From a checkpoint of a small mixture-of-experts model trained on Wikipedia.
Size: width 448, vocabulary 32768.
Experts: 16 experts in each of 8 layers, 432 ReGLU neurons an expert, a softmax router.
Training: a variant of SOAP for the experts, 512M tokens, 3769 steps.
Below are experts of layer 4 (counted from 0) of a mixture-of-experts language model. Rows are named router (the router's row for the expert), gate (a neuron's input weights, with its number), up (a neuron's input weights, with its number), down (a neuron's output weights, with its number) and show model dimensions 416-447. Each number is 128 + 24 x the weight over its row's rms, rounded and kept within 0 to 255.
Before each expert's rows: "comes after" lists some tokens at least twice as common just before its tokens as in all text. This comes from a sample of Wikipedia text that the model never trained on. Tokens count by the router's weight.

# expert 15
comes after: ".", "–", "\n", "°", "|", "/"
router [179 127 118  97 170 170 137 104 139 186 119 110 123 167 113 137 171 151 146 144  85 150 117  87 138 135 151 163 122 128 135 139]
gate5 [140  92 139 146 117 134 141 172  81  90 115 121 138 137 155 145 137 131  95 154 172 139 135 110 139  94 135 113  66 155 187 157]
up5 [161 166 103 144 191 156 109 139 118 142 119 110  89 141 120 149 125 114 122 103 131 125 142 138 128 126 111 148 150  93 103 136]
down5 [ 83 141 117 132 141  97 100 124 121 152 135 104 118 108 141 145 124 132 147 102 153 154 143 120  89 135 149 139 152 123 145 123]
gate6 [107 103 130  71 152 167 157 159  96 141 147 121 150 136 121  98  99 162 212 115 118 156 162  96 150 151  91 111 141 110 137 155]
up6 [153 121 150 129 113  89 111 116 176 144 158 150 100 118 118 121 121 113 116 151  99 106 117 129 117  80 131  95 113 153  98 145]
down6 [104 114 106 109 139 153 120 162 114 144 100 112 140 153 159 176 137 114 129 130 127 127 147 106 101 126 126 100 133  88 146 121]
gate7 [148 141 139 107 125 123 143 149 115 178 154 162 124 125 113 143 169 137 140 132 167 138 144 158 137 136 137 154 147 132 146 155]
up7 [136 131 124 161 155 115 143 131 159  97 105 131 122 144 121  86 107 130 131  95  98 127 123 117 120 135 119 129 128 105 122  81]
down7 [127  76  98 129 130 138 126 119 124 127 160 117  48 128 100  98 106 167 135 131 169 128 152 132 106  97  77 121 140 109 131 131]

# expert 10
comes after: " in", " |", " (", " on", " In", "In"
router [177 166 121 134 189 141 169 125 109 109 135 165 111 135 164 132 154 128  77 119 107 185 133 175 109 148 116 140 110 158 131 137]
gate5 [140 116 113  92 135 125 121 149 146 110 130 112 156 163 145 128 155 123 130 145 117 111 117 120 136 118 222 141 149 100 146 107]
up5 [136 157 124 160 128 117 106 101 129 118 143 115 101 120 105 162 142 107 153 140 113 116 139 125 127 100 165 141 115 141 143 123]
down5 [ 88 154  90 146 143  86 149 101 160 144 147 161 104 120 130  67  89 104 141 130 143 121  71 124 127 141 105 114 109 119 125 136]
gate6 [148 123 127 109 116 103 138 151  77  69 159 138 149 158 161 158  87 120 114 127 122 136  97  97 114 141 126  86 126 131 156 133]
up6 [141 124 145 157 142 144 104  85 135 118 110 142 102 108 130  99 165 147 147 141 127 103 119 152 136 111 119 194 158 102  80 177]
down6 [155 111 122  82  68 111  90 146 155 159 143 103 153 115 126 144 164 152  83 135 121 139 152 165 146 115 128  60  95 137 145 122]
gate7 [160 140 144 119 110 146 153  99 121 106 139 128 151 155 134 118 163  89 106 123 105 148 148 175 166 124 127  95 107 108  95 142]
up7 [184  90 144  78 125 109 111  67 143 135 141 121 192 170 150 112 157 123 154 139 135 113 143 122 139 127 122 155 144 134 113 149]
down7 [138 146 112 139 114 128 148 108 117 104 110 126 163 102 136 112 132 135 120 163 184 150 144 138 104  85 162 140 146 121  71 127]

# expert 6
comes after: " ", " 0", ")", "%", " 1", " —"
router [174  99 123 113 163 141 178 133 102 123 117 150 132 134 122 168 168 171 132  79 135 149 105 124  85 138 105 148 123 133 155 115]
gate5 [110  90 133  98 145 152 170 116  90 186  93 124 121 129 133 101 127 131 131 125 116 125 114  95 129 125 129 106 131 108 128 132]
up5 [121 121  88 108 137 170 113 158  91 143 153 130 139 143 109 109 114 132 146 114  93 149 111 124 166 125 130 139 138  87 170  75]
down5 [107 130 154 147 114 147  38 145 114 121 124 152  82 119 130 133 170 173 133 106 127 133 154 117 132 100 132  93 147 147 146 125]
gate6 [102 154 120 155  96 132  86 150 121 135  92 140 140 133 131 139 119 101 122 106 121 125 117 109 128 114 158 127 144 151 101 131]
up6 [ 80 157 116  99 126  86 126 136 108 129 110 121  91 126 115 142 120 152 169 106 123  80 138 127 129 133 122  76 173 134  54 139]
down6 [106 142 113 145 144 140 102 163 132 131 185 155 131  70 191 160  83 133 111 104 155 157 143 131 139 142 140 155 140 119 141 123]
gate7 [103 143 104 128 123 193 176  96 127 125 173 144  88 138 139 110 146 189 138 131  93 109 142 146 132 162 138 120 144 109  84 112]
up7 [118 102 160 132 156  95 120 145 102 113 110 115 103  97 126  96 135 106 121  96 142 143 142 145 163  92 117 124 124 106 113 143]
down7 [143 175  97 117  86 121 109 150 173 107 160 137 117 104 148 118 106 141  98 112 134 113 116 162 138 131 109 136 126  98 123 127]

# expert 1
comes after: "\n", " |", ".", ")", " =", "=="
router [164 123 109 141 159 148 133 148 113 117 129 143 127 114 150 156 158 168 112 110 106 157 154 117 103 146 120 123 121 137 154 128]
gate5 [138 118 170 132 147 128 100 144 123 132 118 143 135 135 128 134 153 138 145 164 122 144 173 128 114 163 152 144 111 142 162 112]
up5 [135  92 110 118 125 141 145 142 102 157 124 153 116 140 141 151 129 117 101 128 140 129 130  80 144 129 145 100 104 131 118 170]
down5 [148 147 147 137 166 134 101 178  94 130 131 109 147 137 152 143 151 155 143 137 150 135 132 168 139 117 159 132 149 150 118 122]
gate6 [ 91 127 159 122 100 128 137 102 122  99 129 145  98 139 109 203  96 130 108 162 103 137 148 164 122 108 134 157 132 102 175 123]
up6 [ 86 149 113 132  82  86 154 130 135 116 130 154 108 127 160 180 147 178 111 138 123 136 132 142 122 120 121 134 124 122 131 110]
down6 [162  94 115 135 145 174 162 122 125 147 161 143 133 155 132 112  89 106 121 112 120 109 122 120  85 147 123 111 171 187 158 118]
gate7 [139 132 114  78 137 103 150 133 118 162  97 148  79 136 104  86 161 148 125 122 165 106 129 140 128 109 130 155  83 107 151 127]
up7 [107 134 111 161 142 139 121 147 119  82 152 109 174 138 148 163  79 121 116 111  97 138 132  89 143 156  96 103 151 176  75 138]
down7 [ 81  89 115  91 114 106 164 127 132 140  97  99 116 117  95 148 158 146 130 152 149 128 146 156 124 132 116 127 111 112 136 163]

# expert 11
comes after: "-", "\n", "|", " ", " The", " •"
router [134 118 151  84 113 132 140 130 167 147 143 162 119 155 133 151 163 153 117 122 123 112 117 119 124 182 157 140 100 142 131 121]
gate5 [123 120 155  85  81 109 130 118 142 160 171 179 111 143 166 129 138 122 171 131 119 128 117 137 124 134 112 125 121 120 144 140]
up5 [133 152 143  98 134 104 127  92 156 184 160 105 128 159 135  77 159 165 157 113 105 136 164 135 125 125 130 115 137 143 153 142]
down5 [ 60  84 150 149  95 131 126 121 135 143  86  76  81 127 142 170 117 110 124 122 125 111 107 102 140 109 173 146 156 145 157 114]
gate6 [108 114 123 128 125 135 144 101 150 116 181 125 106 100  96 162 151 147 120 156 143 139 100 136 120 130 136 101 159 145 131  99]
up6 [141 152 122 131 159 134 170 143 106 133 158 136 105 119 132 112 104 114 128 124 137 102 158 135 126 139 121 131 127 114 114 198]
down6 [143 112 105 128 118 145 135 124 125 155 123  94 153 123  90 156 132  75 118 121  97 124 101 125 130  97 136 109 114 160 105 136]
gate7 [179  97 106 111 131 146 128 135 115 116 155 128 113 127 164 103 124 135 132 102 112 160 132  79 177 117  99  91 134 111 150 151]
up7 [182 114 159 106 144 124 110 116 108 124 103  85 177 150 103  80 137 119 103 123 107 133 138 162 167 153 136 145 114 116 106 159]
down7 [116 131 137 131 124 101 149 150 124 150 154 185 145  94 100  96 118 132 157 108 137 117 119 152 113 112  94 108 125 158 190 109]

# expert 5
comes after: "\n", ".", "==", "===", "=", ")."
router [153 134 101 103 125 117 139  98 136 107 143 148 119 145 171 139 136 124 133 129 120 166 112 132 114 116 156 144 134 138 161 135]
gate5 [170 124 122 103  95 124 112 119 173 141 150 144 112  93 142 147 138 136 125 147 116 129 138 130 112 167 116 151 143 102 139 132]
up5 [141 144 120 181 110 128 110 133 130 138 181 103 130 131  79 112  97 129 123 121 122 115 149  96 120 109  87 150 144 108 126  87]
down5 [131 148 127  84 120 125 105 164  92 129 110 112 176 147 153 147 148 158 146 171 124 158  54 164 118 114 124 133 149 145 139 128]
gate6 [100 130 125 154 123  81 108 147  88 192  97 117 109 143 150 104 128 107 127 175  95 119 139 120 117 156 115 119 128 100 126 162]
up6 [130 180 166 141 132 155 112 113 166  89 131 105 111 120 117 112 160 146 125 105 153  93 108 142 126 151 132 145 142 129 135 139]
down6 [106 139 140  83 134 147 142 124 131 149 128 118 134 148 134 116 166 107 125 128 125 116 152 124 152 116 112 129 118 118  89 170]
gate7 [130 148 120 100 135 109 172 129  87 148 102 136  98 115 122 130 134 133 116 142 138 134 129 131 121 163 156  99 126 118 120 110]
up7 [110 153 111 153 115 107 143 164 144 112 142 136  94 121 135 110 156 111  98 121 148 153 139 120 127 130 154 105 109 147 125 132]
down7 [145 160 143 148 143 172 131 112  91 122 105  96 142 148 124 167 110 142 127 168 125 129 116 134 118 108 140 125 154 106 128 119]

# expert 3
comes after: "\n", " of", " for", " in", " with", " as"
router [152 111  95 123 145 164 149 114 142 132 146 169  82 111 176 102 155 128  64  96  92 162 115  80 114 142 131 144  90 106 148 109]
gate5 [146 146 128  88 110 151 169 114 126 121 120  99 131 142 148 146 117  76 134 125  85  69 163 139  89 103 131 107 136 130 157 139]
up5 [182 146 104 134 116 129 111 167  96 127  92 128 111 119 139 136 130  90 127 124 139  95 133 119 136  87 105 138 105 118 156  91]
down5 [112 102 141  87  96 133 153  80 116 101 144 161 114 138 141 128 162 123 153 166 120 159 114 126  84 149 182  78 152 117 111 159]
gate6 [138 116 145  78 143 156  53 159 100 147 125 105 122  71 129 166 107 162 136 130 106 112 158 100 128  90 174 164 121 112 146 128]
up6 [163  97  86 179 152 178 111 150 106 135 109 104  96 101 144 132 112 153 156 142 106 126 151  89 112  97 156 114 143 162 158 115]
down6 [ 97 140 143 130 128  62 103 138 160 116 172 186 131 125 120 111 133 149  92 116 168 135 105 128 101 130 134 115 112 116  92 122]
gate7 [122  84  96 117 141 126 152 157 136 146 109 150 148  87 138 104 105 127 119 112 109 130  62 141 121 160 139 137 139 130 132  89]
up7 [100 135 125 130 137 148 162 141 121 179 148 128 149 118 129  99 103  96 124 147 115 121 141 145 124 127 134 105 146 151 153 125]
down7 [ 95 115 154 128 122 115 126 129 135 116 101 111 130  99 105 169 154  74 131 109 134 151 126 151 129 163 160 115 139 109 111  82]

# expert 0
comes after: " the", ",", " of", ":", " by", " at"
router [152  99 116 125 165 169 150 140 140 139 126  89  79 175 149 131 134 128 130 113 110 113 113 148 146 164  95 137 129 154 161 141]
gate0 [108 142 140 118 128 144 174 166 123 128 153  87 106 138  92 168 124 181 158 138 108 135 144 125  92  88 115 133 153  90 145 118]
up0 [164 133  95 123 126 139 105 123 129 163 112  97 135  75 164 157 118 107 117 107 149  84 149 116 184 131 123 142  88 168 118 166]
down0 [ 75 152 163  98 122 158 108 107 117 138 117 145 120 173  58 144 133 105 137  93 135 124  71 147 137 147 125 105  80 160 139 139]
gate1 [118  94 108 133 131 146 108 123  83 164 149 155 161 140 104 173 186 149 165  79 102 196 117 123 127 133 132 145 141  92 101 104]
up1 [ 79 136 117 114 115 124 119 132  98 160 130 164 132 128 155 152 175 144 151 125 121 157 142 111 124 135 146 159 140 129 126  97]
down1 [150 142 144  96 159 183 177 135 123 117  80 112 134 122 100 132 109 156 156  88  96 130  95 136 152 130 104  92 139 147 166 142]
gate2 [123 144  89  97 128  93  98 125 125 131 150 135 144 133 121 148 111 130 183  87 137 135 161 103  95  92 104 156 144  86 168 130]
up2 [136 145 151 140 148 141 174 100 130 116 108 114  88 139 124 139 130 127  88 195 126 134 112 115 169 137 148 125 108 129 110 129]
down2 [120 125 175 137 140 147 107 129 123 112 134 169 133 102 112 115 191 138 134 138 158  87 162 119 127 121 125  81 137  76 150 122]